{"experts_per_token": 4, "activation": "swiglu", "normalize_top_k": true, "norm_eps": 1e-05}
Below are experts of layer 4 (counted from 0) of a mixture-of-experts language model. Rows are named router (the router's row for the expert), gate (a neuron's input weights, with its number), up (a neuron's input weights, with its number), down (a neuron's output weights, with its number) and show model dimensions 0-255. Each number is 500 + 25 x the weight over its row's rms, rounded and kept within 0 to 999. Numbers have three digits each.
After each expert's rows: "gets" lists some tokens that make up at least twice as much of what it gets as of all text; "mostly gets" lists some tokens that are sent to it at least half of the time. This comes from a sample of Wikipedia text that the model never trained on. Tokens count by the router's weight.

# expert 44
router:452475521477541528507472477482462477511487512478530486539482536495534550511499485467493524469537491520463493539541531535505483533470530498505519507479497484508514496506549506531495547525498510505479512538485517497505470505497503551468561512511505464525507495515465493508527510473492518541516488497472507505515473469477458450486562475481545467538502507445538490473484479508486536489487528519469515515478508488491498511525539505501503497493491501513503494489524482507502489511559469498472481575498537463515503490536527509525513501478530472538448486478454451542520470534510481463543510466516518497493483484497518503484458468500481491489516481477507523497522529477524467513528485500458485476487514523515467480479504511489500476496487509470494513477452514495542467548457501
gate0:477511462504510476489440511459489535517551513474483546478483502504452505515500485490492495488476483501536514462486461550468486519470512529539508490520465525480505472507528517478518470504519546471468521536503524516525476487481481504479482502487531506477498540519516482540487553469524493522532565525487455483496499472481483502490484483533513542484483472534526452537518512499528511529488517494518430454520495491521455534528514532472509497479527480462477465538574484517530496541507510505508506496496501498482475519494476493525515488472501525481480511516552503495474552528525461502497520505497506519540501514532553491457506547522474501523484495487501487497507480500515445506479503517514546515529490484495464508522504472487486502502501530491483508529514529546516518451484481
up0:514478545510551502519517467524534516538475488464508514500484487502514503471450507485517505490528517479468513491515512505557509484497516530502504525506491512492506515467471498514533500477524476485506503522552466553495480518470477482510494476497505500441481493463490560470530463473514515472457475426500520494475510508479511468527497562441484496540489485496463497462514552500503506487492488478460531508484475514536519489446476516538501545519511503473510488468477515505463477457510478482513512516457520495493556514468521523504510496532482506491485527493543508507509514501483478514498477492491490526515477485509472508531540506454496482457503464489512508486509495492477514456515504490581515498485493505478467488514476520511490508449526512481523501501509546501577446521518487
down0:556452535476503484499506508499527511493535489518469469529486490491501504500494564494492511486553518470516540501538533484544500473481452533475519503442574484516476476466498510537486520502492488515464454514523475495521476513470520479533480469516497531570533460457481526476510476512505503499455502507509503487549483478493536489488537521467500523514494527481489517503513461508529522493519527541454517507491476515509473512537516473475496517526481471530491486483526472517469483472546501475475498498467493478515481499515517487481489525499469530548504486514480479501526486502492513507535430510519512498465470453487510500497537494505550483509501463506512492506546483503498506481512509483487488459523455480495507494494472493535516499498452478506442513521513487555459494511532469
gets: ".", "\n", ").", "\".", ".\"", " ."
mostly gets: ").", " ===", ".", "\".", ".\"", " ."

# expert 27
router:488497501472506515481495536467514523505524475531480535517522535558525461510492494475532516478471549478527474478508460494475489510448513490512536471483475504472524488510509501455506543453528521479532553495463473461479512545479501524485489488482539505481478525522505502482529527486506490513493485482494515488487474477512470534523559526473516491489477503508473477490509505484506473504474485502506498509470532508446495531449487519518499538530505465484541524484510515486513481503471464500500517450475500509496497475462512485490472533533503474453508506502540474499503514506478477531511540541517482515477525520527492546518530499508469539454475512514500518537516492585471540542533507508501488548484484510537492517477508494495508535502445491461436542512507473475502503489521519
gate0:498524550497582513501499496504492480484474483485528523476501453476503510557514502517456521508503495509493483523472505525499492511499518531525490468518544476491502528512502495514494505536505542496505535503566485491492487501471531493524492491552509444471538511493463501484487518534521491506459568546526523445505466539449506494496468477502478465516536462475530500498500496507523501506461546472483504530511457513533531477504515529443487484461527524529472457527520494537533538510527524477536518519524554498532506520496520491530470516478531474493443501528495521539507527499539512483507477454517506476476500505490519496463500475505470464520503508495442494522482494454501483515504495483476474504531492480467523489536514481472496505511521499520525503461520504482488480505496497
up0:528493477482498506481469515514497488497532468495483491537479489516528555479494507522524515477465494514513506515471525479472499495503493498461494504489530525535494502549546454444543512511552496465519507557522509524542534513529489531526502491478510445534529488514531527462448508497501475499488511462507422553484544479490501504485474494504468558506514495499490517499530484512498491490477495517468493520511536541483482534558533512502485507499478524525467531494482485463525511493534476519487532499515504456522475483520535505465505468503493451515486515484493477502499473513498549512487500517502465485522500475486506503505494525479526464470457469505473492461503506530493514483492534489520488494499472509527534525505517430558509504496509502466522514556477524521525511496540445
down0:500503464519514473476448553528496505516501534499530507469532510496458523493480516530497509503506455487510516524478461510532510492502512558543474540453466506506466497523525519487481478492480518538477489515510490540511488498436523511499458452475559526477509506517529514483490536478490459493507502503522478533523494536484522496504504513469496513551483542552471514500452505496556528493495497505474454484492523497467470491510494487504511550524503503463507526468502505519500498513468516489490498519471495507467505474524513474440512518499463502497473496486511499493453508524477478499471598474548518467480491503538504474525482504435518508478486484492515506530529552550474494518488522523515480479526489515488490505481515474500521484478487464508539495478515484528525512523537496
gets: " B", " S", " L", " C", " M", " H"
mostly gets: " C", " F", " B", " M", " O", " Z"

# expert 19
router:456534504492511460483511529489484508493502518518527447515509498511536482497491522521528524512494480517463533501485493518471486499550469505503473486516500449514538511457488462479474485520473548563496510509496507483503501474524493498538530516524501498533485443491435534505488508500456470488520527524454491497498479517475487532478503499483482470489468529499536502501502507497470510515509495516515526472509493519494503471498444487490499469454499523483484536520493517530489497509528537522472534533435526507485513529517478504518487486530510489460505481482486465512563498477488500482522513508460486530509504493449474467516509464510498494498468510529516432489531524505542512523502504461536457481507465485527555515561526501482457501492463513532490441538533467500492530506538495
gate0:464502490509536539495492505514543509561504511509542505498520516508497455492505493534509509472494524455488543492460494491457521483522519549513464519514494500525526481535505508446454494520500550508512502496502501471466514477506498475532522517498515480455502504492481512460514450489478495534533556459507508495496465512479529486528531494496524474498538541483504472536513486509481463464486502461496485460492470498531542517517462483543462516497494505512473498547533518529515467545491504474488556517463497514519426462566493502473477537493524463500481494466503505545511518486486505466483471487530464532510542499501522503527476484475522497504472508522468480497487495527498513487501505543542488517513459514493529493539519528495485491491551494502486486524488467532542502509517511
up0:466488569494513499486485543516511492525479486514491520493521520505490499527561479490509457491502472478508475464489513509502535527518509494517487520470542506559541496488472526453475496506498518498493525505512563476509484489500487486507501449491500521480515498503467463532472450500488506503485490472510511510503499459505531485525479519484467495482515582462512507488511518441504513422522508473474530470478498509529542498514471545514472511518515501520509485511548507491529502504476452494478529470448510533527499466528572540469509512489525514499523468500526496510515498510470489474470494482493492508518501516491498467504500501481492473542436506476455483464506460475491523473515486559495472484524471476515513509518506484466506471490508448458497487518503462465522491512477522
down0:509537513446521499540478499525513520493501509453522492503448485480504526481502453506507495501548535560460485490555527471448511497532494484521484515527500503488539511512524465479504487515473481506506519500505492498511506455482515486478525487533426521539476490529484498517518519491512515512515531481514466474508536512500501518531472475514486496513532519578464449527517471523499481484484496496540510524497500471513525484530506504478505510540505503514519495546531507471517498515483532515519581486533483485490516529514481522525493502504502513498511500434483519483508450469519481493485506483499539483564525511486501521460524512492489506481436456486491496524545552503518484477506514499551491517504504508502520525458553488490480468489472504542507504454498518545499510511521512
gets: "0", "5", "3", "2", "4", "6"
mostly gets: "5", "7", "0", "6", "4", "8"

# expert 34
router:507505511476526475526509461492496557528485518484519495497557516541534520478521499476487460529480498479453519550507521489535516526522492475500498470530512495498491503492507501548520516526483472497524520451531498462522488516510511479481534491533491520439462495467552492471486570529522495515490523500460538555479492500540523511488531493511513525471537454528493516512487521520514491485488483477477550452525516502507506483556527487504495535492463535535492503465495495497494479519496479516504532455476508525473536486483501511464496454501464513527503446497507466480517502488502494470545497479510493528511469502509472465528465560478469505482484533531482520518500477480471506487515512520492462502494493537479477496490464501515525525472519531542487477444491514523496504446494493
gate1:506493512563500513469445492518529507482576461518533527535492525515489522554482535519469482506521525480559500445476504527466487494502519568528479473470484500498537487510508519464467486540533522508512493519566499507491519484498494496529518496490557488457518538490508489522462442494443523498505498502514528483516496484482501498502483477499552497496528529491498480444524524467481475508503517450478488499541510480531496518503523580457499517521492504511535475530514475517517538513524519507519509490517542514508506479518506496523492537470463443499484505494534508500514492519480457540475464496490491541471497485479540473511529479498504484521477540512512484495523465522497475516494505520496496461511473487504489539530517484482524502495478483517507497514524480493495481499533523
up1:476490512507478502464503477462458526489545508503521497500482543459475542490504492493440515474466478500516482515487466454506500513491512498520474502470520526470470518469467539522535461524499478452473469511502508525514504516493483522501495534543517519475468487517479532538493471504495498529511484520495538507583497499511544524513484497497503476529490502459499475540492494487527507526508487506505504506481489525501449498486548505530480517463516497521473487519496527486513517486534521514462487514490533506522505519475508525458532499571509481491480479482464466532516497477518494484558480523525480538575521497479484465495484504523521475491534516491525539457487499482526529523537506533515534490475555519508488504468493506548459481501497502506518459541520509525516526551528536
down1:487461488550503520475469516494513454522476474418521513501488493519461469500544503500490474544494524518496501529492536528488433459523493483500485494522517526546538538495499529482514491480523503504482499505549492524503496531500505468500465531490537532519541490507486502512550536494499475482479509511507481525489527540507512495492475522560507525537517521464468459464466500495480500481489465511506485477476519465479512496526498501474483484484483519494471509468498488497523497489494495458463479499496478481450538461443462501532486537506493474528496485484485513527506453517498498480509490524509503543473506510501482452553511478489499506538507475448457493490534498461539537494512540501492472514527558545488506525498563511494508479488473506523517507521476494512518469501545472
gets: "s", "2", " ", " and", "-", "f"
mostly gets: " o", "epend", "*"

# expert 6
router:551529500525490493462505515512457484547496508514450520478513525506498531542532537516512489517529542534532491520483490498475503512483510515487505471488474528502494501507449523480477493510517491511487515506484487492503516491489511473511526518511501508541474517482513485535529519529507528491502486500514495481545547528505481533499553456485539535453532542497531516506522500492511487522488476536497455528504515531536493504467503488484498536480463455513501468517529481550535470511503472499514508506477499477478516510462483498540520567509508497474470521486515521509494543483517518480488425546461496466531521470467463486493546512496528483521544480473497528530461543461486495488507523476493506477467477471518479469551508524503502487525457503486503473468481555486504549516474541
gate0:501513478521510471433494492467531541493554462490494521530476495523454531565487517498485501494521495488528529462480475529482488509482542514515518522505484458501520475522518506510524534520488495514516508474488518489495473504512508500523507431482547499506496545503508498478445469501480515511446520517483541498541474455478496456492468517474486511495528467520507471502538496471514469476496549476519529480460516541524502506502478526486432518502502511504486482502503502499467504485503498523520482533541510504545502499516495489443512479496478468514497460521470502488493485505420468525483433475556496490512491500501514485527475503489484464486478499516515496500483477517527457488526500545503492505544471529465498546486462488518496472498461490465496520524512485483503465546476512
up0:514479438500505495494493491511502538503491585469480489459531430451448515520528474487503488506483483523493505497497531480484511527483478496512480508507501497500482482559492490501429493494506492450512506494543487548491492518474488501498523491505506476502496520522508494519507474533565502508472534547500540520480522518519523479544492499465520499521539490487542466536500452491525536508466502506473506516508573502532489532498518541491476533504493522507497492470476492475465472554531457525525471504558511497495515515491504491509480522519504549466519552531478513497479517518480455483509524514473483491492523477532507481486534511474534489491502488520475541461480538489481492497496558486496520495501445493521524538495513529475470481479498503506529489498499503496479510496475535
down0:463501513530518493519479463510496521502527472460526529523490494532530518504520513504501516487476495477499507537454515498512524516482506518481507475469436507485485509488481473520495480552553475473519501508507461478469494501474509517501452501469555506521483509475501494502449510526508507467448479499513467463492478507510481454503511521497491508452458509498537522531483462514501509492507529537491510480513437492539526496491539527466552518512493527494484506506490505457535517472507527498507500526505502470522482480496483538493530485519544562519487471471478522485501453459543521501484499482477512523517493530503503510479501468523526506476568487479508477528517513569523474511499512486524459506548521551474482527492543535521520492483485529503521494520513485459512473480551448
gets: " |", "|", "-", " was", " is", ":"
mostly gets: " was", " is", " been", " became", " began", " were"

# expert 56
router:531489484507487513552487492488503480489505521509458497479478484491556513483504493484501484519470486492481503546533480483512472513523450497488509521467445536509489508499501499484528498484511496542477475514504510528564561521504495497470543482474487467495443492471499542461482505506453441571505488497549506529502479514531472533495504465517494471507498450501490513447482473544488532520482475546493517525502513478530488508513475493492502516486518464512484537483514481491487514496541508496508485533452494532523477504490531486526505495510479509497507461510517512503476502458456534475520565442520519464501537508521470512467552526472468519484527509499523482533511524488488512455543528508515486510475544495504509508491483481540510553486516477479521476479502511519474468525508537
gate0:473531469515496533507445484495485465500505520525534484480494531497515506512484476559514494484543529492533499536449470510535488552552486525514517516504498521547522462545504498490501476516517494518524476500516462498516504556531506540515502488515519472516500490480487507533493484488453466533496478485502478467485470554482509477494529509483495477499476524488550509484520504475504494508477543484526494500517495486519479506442526491512489523504510503551506471523497486459506512491503517506498469489494554515524472479491472493504466525483530498479510474493512489489513535506510462500465496495534498488485558515499540502492544461539519433530530512462488497486517442500537497500496447539482495492533530522480534472503516529466496514497516514464563574492497543457497479500517497
up0:532495505491500491507504479540520463567500500486462502516505508503522534480509514491538504467569511474511481484475551509458505510500524489515520513515554487509517510510491474485494534516500418504523516517502537514467453483476507509458470482489518501510476509499503483485488449475509544491525514508538568510464495472495481520513480507484492510488477477479495502542513442516511514501526481489505508568478528532496528529487492459520538433507517509488501537526515535485491463484503521472497484504460477467483488504531517522449496503482458469480466502528484494497485531496494509460499493523487471485498507471503504530516470531534457547538494494489517546468494477515465492519509528497503541497519495540534518476544471504553494507546493490527471498504498444508506458490503490
down0:488526551514532480494496493445491463492438476467511469539467491523515506521484530472453499470504506481527515499518509483509533508514496456501496536518494528505489492504476531495507428504498543540512529495534526538522518487467533482517513497470511504511503515514545535490479516505499487487521468505474493535499495499504500513574518520474508517530488477474514500492503487536527511487501474544524464540494482507511516551480450528507474509520452497522443533477475470502536513524508490527493476488500488473488525445511517536510492483516513499531496492497471518522522516500489482504500569498510511500493475462510534506459505511452503483492453508493466443483478536495553532429494494504499510464518441500507507505484516516490476539502510519456510452532521526506504483461487499
gets: " F", "-", " W", " Ch", " f", " May"
mostly gets: " November", " October", " Man", " April", " cre", " March"

# expert 15
router:489473509487495507470467542495538505485517490510520502500541521503505475486490491481527484488467528471531497466491470468484531471459536498507512504498499510537501498510477485485525514457570547526543519496511440461508535539453495525487477465465557463503479532495484517494483472478492499485486507464531521516464477476517507518533502526495518521523499509494478479472523533507469464522479502488466487510503510517468493558487496555497504526526505514478548494499481543471524436512493526482485526487492512474515502438470505480502501508556502480490514530484550507465464533530492489538515524488523505529487524497484511550518547456489480531463479505512532505510484534545481528542533519516508468533502469493555482519464487506525514496513472519477479493519500523510540486504488485
gate0:501533534523505434490525458477491519506531475459510473483461525507484533507512494502484550509484560486523458502474536500478492517557504517473496497524530500543505490486493492517470496520511473480495493490484477477505460473527458468509456529525517527456473502535506436505478518519466527511519562508534500519536508480488523514555454468536503514523503467535517463521479487504522561488492510492502516499483475476480498538504512474512464525513542484487468495508481469505510528486521467526504503556491526492534511521492521462491497513491479479477510513488497512536461538494481508457522452557503502474525470463495501487490515524506515483549523557476480511504492484511518483506506505461493496446533522515473487511495471506515470541489519512496502487502528519505437471506506492
up0:504504530515467473505514483517507462502503480468501461524504556482508507482479486460492486540488505527458468453526467517446494513499507507505527505543488436537481504493468497484491498482527484527509490499504487485477483508492493485500498533539499511491507452482501497516511508531517539506510525510560512523530536480466529500460511473485468458492488476492485482515498501500531487489523504449507449518455515524507446508506523480510535498470537483516498504504483481460552496510488483504479478521526516474522501496493556440510487514501499463489529541497470507524496533477507545478513516473574520473515514459494513499549533503492531518554481468481498487505482513537489497514524532488495481491508550472483482502459533513551560512527509518511500500477504560510455526522528542
down0:492516527519476504510518496496495496532550497516549523506484499466495491508478511494484503510542514524452477482515506489484487497557496515480503477487517494521487494490491525506502528463493524454517540509494469538514514514482525481525506469500522495512484509509475458486463488525505506518483518440500497530504542493508476481533520499480519527501545513515469540491477492552509496479525485503486490533491478476472490478488508525508499520509461478515504465492480515502512504516475468496520484491499523535527479507498517488533488500469506510495505514540503495515555510470539488502532407530538491476512523532450533498483460488506525496571508555516503545482497423465529535469518464558506476506511535535526467477524543474468458500526506488535461522467491527538507456471478470
gets: " A", " D", " S", " B", " T", " M"
mostly gets: " Al", " U", " An", " O", " R", " V"

# expert 57
router:509477499482528519503510498509474488545479457499455515554491503509537475521511518445457553520528500533514496516510558493452508490542513472485479462506472528479495524489461501526522539534480480462499531514531543510499475546540501508509491477508513515479528477485461526504538476518491495511526455492504514488488497503482511534490527490453524456543479513474543511477487479489483536521497462507499537503501460495532494498490544502497537528547494542531439466483497513481515496522530540445503517538441499488486496519522508514484491534504520491491508477523477469524517517516477546464516538532488516520480505494499505510526513514517477462509503521494455546501460472486453480499471539476500501468495532489478491494472475497485498469502491502499543527486497474521474507544484463
gate0:476522453529509476444497541492480431475517461530471546486476463480525468455502508532582466467473488469491531492458494509523497528490519515555516507528486495514488495526533511503487501521483503509494457530503484514478511490497526504477469521457494504505500548508523511460498512463492506499480449493511500472555459519529466524538468543473429540477466516490478511522508514504503465507512519501472506522517493472505510505485487458508453477492524485476521498530503511469508535476513461505491500489478459505511496473505465477478515547461492505464479500493497480456512444511462467521498469520469490504465484525484498491517500508506484523457453479486486496469506490508527460486523472505481504502507447493484491465476508481546498484492508457500485519495481511460505512506473487
up0:519489519502485502529490526488506465467503507493518518511508497510500534528558461541506491529520524501516516515541470439479494567496502480454543445473526458503522537458493490517471468495508480543509517457509489497509556461476481478509506476506503498514503473522529469512508502496549504502498550549515460538492540478517507495485504488513536474456526473503431503503465529496514520457506493523523533495476533521480483539499501479523496479511476497540514477467543517521458498523490496547512524543511508470481493480501495460568516469522508486479483486488500518496497516441476486487528493501482495482510509495517484476467533509516544457517499547484486523495482510500461508515503497494523482486518504495491521517602506496504493530487476484520474487486509502515484489470505470
down0:535481456485482505542539492490491499498496507465523522521471474504544505524496521513546518455479495524513478498472537501504496493478515446531505482480536494548501477495511504510487504519514516489455512490499479486478474492500513503497515461490494499464509481460499534509483506468488461525461486480481484492471535496534461515538508491495518482528512508518537506463524502516504520488504574527505557515514446499505499521490492511496513533479519492509517569460463472522509531447473504473529493558487498506492470478535514559500481479484455513474536512554460526525516547509515498506479503468546487473488493463527506505519521472539534469510545507496468558505492475542454459536510493540497495513478506457462475487469512496489494479532474485473491454494482496501510480502514505
gets: "\n", "==", " |", "===", " ==", " ==="
mostly gets: "\n", "==", "===", " ===", " ==", "===="

# expert 59
router:484503522528505500513496497539494516464476540446495485460508493510507500502502483563513441506508475535492520473443497514495463497523505479501469513492532450509475487503499506500491490501500473489479471497488488469511500481506474474543489483494484469490491497544460535495489547479484466526542493496510481493571491485524592471472505478547490496523494518520509491537487498467527527504521498474502504501457500502504479521514465494461493468484538537494523501543518506522471511476531488473465454505518469515535498487499484542512476480479494500489519474481512567471496514490518510486479512494517517478505481513488495464492497498514476497539482496497541480538521498569537497489490486450475523540493503523490498496547548482527528493536502540517473474492548463503456513484493433
gate0:504490493565494504485508507531514504488497465494522503497488509520485526541481553484514454492528514492520500454466499520463511536474501547517523512536493506510516466483477541545522487529506490527489509546538465513504484488459481484500519527466543548517507517501512498520517485450483506482493516471523514508494485543480541502539483491526537498428489508498538492506524498489522545518511496524458504488509487505521496528512525476520516527476476503510516455526534516542488450507485519455519556518494501527513489501514453529503556521535512466471473463470519485520500497572458479499505454482527475489487481524514507522504474520479501457492501512493482513448486506506507498532481519469534533507558496502495512490503494541526477508437510535473511504543535533475506491490503509
up0:448504516468553483536535504492470505511491504520522501504509545497528514490495485533461504487521499516508496520527491480512525507494491467535469516484469473485492489503483498505509510464504493516472474547519483462477464536497501565504453521553502488526551471428481496507511487519499528443474462503464478501500482533493495498500508563457514460517488509477514506458525518488443470514501477537510531483495496475491540489510497497479476467454527522518497539485438494490539525554474527491489525512458513474507464492504536491492498543517504527536515483485480523521524483488480514483498499500480531494507540493508505447520512487478510559492526482502518478511476530543479506505523454501488479471487505550548511526494503493480540497534513473536534452511491503510466476495501504
down0:527478498505462525514458485496479485480500524491464504471526516486499547517500475510510512500516497516477442558537514517522521468531511519521486526494472519550483520511522489531479514532465497471477506489482516500500477514510507522495503499496432493501464526493470510475537487493495524462503539515449501483476496509498489494493545507476500494478513500489485546541502477484486452495502484491507473468536524488499484463520467502527525482502419484535484479473481555492548479452518462501445485521498493485492524539463495509480445471535514463524487485496496435548494509494530542470497504490569525541510516489505503501504539518454502482491483496509476474519479499457497507489504584513474490469495504510510552485549523492497504507499484515489506512512527506464508498510533501
gets: "0", "3", "2", "5", "1", "4"
mostly gets: "″", " million", "vironment", "ST", " lb", " network"

# expert 20
router:522492524471528526490516485499476447522444464508448507576506493532529538514544491471468499536504524544531498533538561491488517499498505478490502527526471513480479502469466491525488526511454475495517507471492533505547463491483533440500504528491501513475497488508501516519560497472523492527521480510492507488489541486482514529465543511481520483528522471529505511512455519490458530513473467473508493493481468467508513482455517503489487477521546534519486481469462497435523448545506485523506492543464485486465469510499503494482473484511527525519509465522498494496504493461490510467491557553459513503496525495523501536514516517507448498512499525496459485513506488491458529528475493469505500487479500538532509519503467497524479495515493494508505500532507486521482540523525501
gate0:482534534527532450462463497481487494499547513495510490486505523523493521517448496523492485474515542488523490501463475523495483505508522538519497507464489473475489448514516503465491462479534557486506473503511472498469541469489474492476499482507565479487525545511479497488491476460498450538494533499515474461488491525487525454559499492509529522490552476494485474534503499488522499524507539467492505535505528527511436511489501552496476515486528483453514502489526474494477514494504539527480449504517522517543495485478504522509482528477487486536521518522476516518523495508463460486484461482510435500499505521463514534474499471481519473494514562455532492514485464511514483507532474493495504489561459459486489488498487499501521518478483484477477495476494479459510476538489480
up0:533479516501494521503493514481508530497518481505487470482507500479479525481510531503510509523519512486526514488491526460483518541465509492497485461513520541506515487513481513542463533524500451516502499453506545474459519526487542496507506494500497497508507491495530493444520495515490497520492461483483475564514510530528529512513504561529493498500516521507487513449497476477487545502437467533513512468507483497466573469507521481509456532516569431518495488532491513478518494519457473517518556476481428479474514472514505496475482493497524478497548464519499500474491494493489494504503471510485528513480536488548471513465519534504493449509472470503465532483498497476521493513498492503453508520519472532472467528508468529501482470498516469500484476501510522525523553448534510
down0:518491454538489502528452531513448554475510517457502483479517497513496473566503500485537488514497484490515480500481501494516477558449470568524457484525495481504499471534500517486485484508531564504518466505491501474510478516501516481515523469463501483495483510490552561440450482514509479489444550503544482500525490464502503483477488530495455504495484477536492482513503462492521506512533504511524476491488492540478511507522538498488462486509493496526497503510485511534525487507515492491506538489495503505515484510495486472499552496495506522473477502460527432503491513503482481524485520526513460513492501538456488527478502460501472501488489512541456490544499478552470508514519460516515501456534534508509556503500528503477511509506504523468459490498497521508489462492539539
gets: "\n", " |", " d", " st", " c", " al"
mostly gets: " there", " al", " pro", " There", " st", "\n"

# expert 17
router:498477504506511535495492510519469488500514487495499452475512466489477507531464490499485518499445478509491537513484493494528503473494473485481519506517531550485519539519527493490513532514486483479522517492486529491471528536501538509479511509517495512480507474465493477456548476514537469466515476452505436500452446509493455474520489513513489541522475517449489495538489448492501503534473469518502537501495473509504508523465528513509527531459500516504454477497497463453532510508542500504464555477485512480514521492471517513453525487503488522516492518536474464470526529457503498534484463493510512484494504531526510500510514539501489484529473452531478531454448436461526486492523514502530495533485447487487520510457519495499450479513553505485478515497504495504490525484544479
gate0:485499500532482427486529510496525487486535511504530520479529505476514473450500524550467500489490514480511493475491488514490476539499538541541452502506502496492486479488533511486526490502507509542468491519546460535487472492494452534520529505507557542509531533486489507502470489488489557502486546490486544501533457499496506488528485464505512495491497500535482493460487521487469496475484526471490523506486514500537505493493482485519492507488521483479502486509480506498492508511483538467498476526498509491503465470470516503464457522440509470448494507514477523499506513530486479508491445511536473538475479446467541491506462477530482515505551513498497507529565476524458473517499432496454484488526522451493524500542470531503538476541509504535519491485494460492533502514481485
up0:515507494501520494499501505466508516479446546535515519514491470461492474544505508488516526482457507500487502480513487500507509527534504507500482491482486474521482535505478539471506514552431495470517525476494515479501475495505479526488503482487474535502485491515518447533486525517511504500484527441539497495498530517503528520488475448445568473507511466475494512470460495541489446497524493523498498549466497514539482462461492472528518542553491540517492552554482502548486500532474521523461492515484474484504496485493546509458516507464523475485515518461502490511523508495466473482469504530500498518501462482512520495484518494485508464516494521495516472495531509491529489554509532496508472541492526460491486513464516502505530530524523447472510460504486449494454528488493535
down0:445472460487528507482545528498528491517486476496551559517482496533489488481457513470529465511458486522461488516517514494550526504520490460475488517525499509487498555485446494517496530506486532508472495487478464485453518506510525466491554459522489509503494489516496506480502495492515519519474480517514512510488489525522530530558485461528515458490482518482482507561526496494540492497515524504513508476473491499461486552456528501486543473523502496480490556493502498456486519522517481489516489568460526490450528475498520476529458471509511466485527508507518494509464444523490519454495513482511549454511510512459477485480468476486527514540515491448506500486479517491493479507532508485482503492524527520515496512519496502475521481477464525524507449496460494499538507512519487
gets: " |", ";", ":", " which", " /", " that"
mostly gets: "|---|---|---|---", "|---|---|---|---|", "|---|---|---|", " —;", ";", "',"

# expert 29
router:526450484516523513533478468524460512494484534524461468479562490469498495512491523470476563444519460516481474511499490497502498487513534476500511507489497507489475504488489484498479559508480480495491527449522444451501523521528542505493502496537485486456450491454485472437529480523524488467505533506464488518500481506503458471500493496529528528525491500508540508523455452534444477492496510493520542493477475515493485461462505516501522527487499478473488536500516453519520492495483442510468517502481464482467525505505534486504500497498471467540511500538498501502545542483546528519492500469513502501530499533513519518492515524517489503516510479530485505472469476452507518502483508468553517520489460530493495476496517480514465499517546536499483486504501526512462510461524486
gate0:461521525493502489480493535516463506492493523446490491480511514488490456510524525466517497504508505474559516494432476506475462538560510506485448523474504519488501488490493500497450502491565522513487459511558467519460494450466463498556533511479543477526475547518519522536492479465477493507491521484472485460517515517486519484518484493536492518498506511497515491489472480454497492522488527558477497521501524504546540475489489498503449544561514484490512491497515461507472546488516497535492489498528468525497519518490503510514472523482469476494493526457524462555490501508481467509462479496455499533477503490495508504491509479520485525522496501457515516495509474507506495444494497469504525463514517508506494487534531533541503517475498491476499535540488467492484532531501538
up0:504508481489513494473480463464485535468498489529551512494501502492489566534468508560526507476478505495484519486533505512515507487515485475516458492524510503481467500471518520482508495525452445458508527486463488471493494526504459474478474488509495521483528471473465475490501515487483521532497514460528533514519481484514533509520502530536511513509494460481477479484493501482510580486502490520537511512495529489522485527443484490557487508486511513522512522495478517481545512448475517505491465522512576477529510510491494521488488491526492491467520499523477529539515520518491508536524472546501512449517484513501499498480503503547574454453480520525529455488504471482455517558475487511471461530513484493504535516490518496479481518543501467512519479457517523506504503502511466
down0:485464554542486544547441497509492467508467504469460495483496495513507508486530526507500457511472510508495485505506491506486487529516535510483461511507500524498455483491488501499490515537513525476508460502481493459501481523472511517500442505517502523480535490536525467496510525451564482474489501494514497516531502459504495486539530523506498473513501496513503499488497533516524492487511482458506473517518485544494493543527529490475472493516492517456478517519504494530487521506514507488462523443491475477516522513467468487504518508551493472519516510479520509487478512528541519489516533499500484467459505493519507482471544486457490528476536517505465472498492505654522498492490465497499562482551455536484496489483510497515500496486505496485469494505497512481538495496510494
gets: " |", ";", " that", "|---|---|---|---", "|---|---|---|", "|---|---|---|---|"
mostly gets: "|---|---|---|---", "|---|---|---|---|", "|---|---|---|", " reported", " —;", "|---|---|---|---|---|"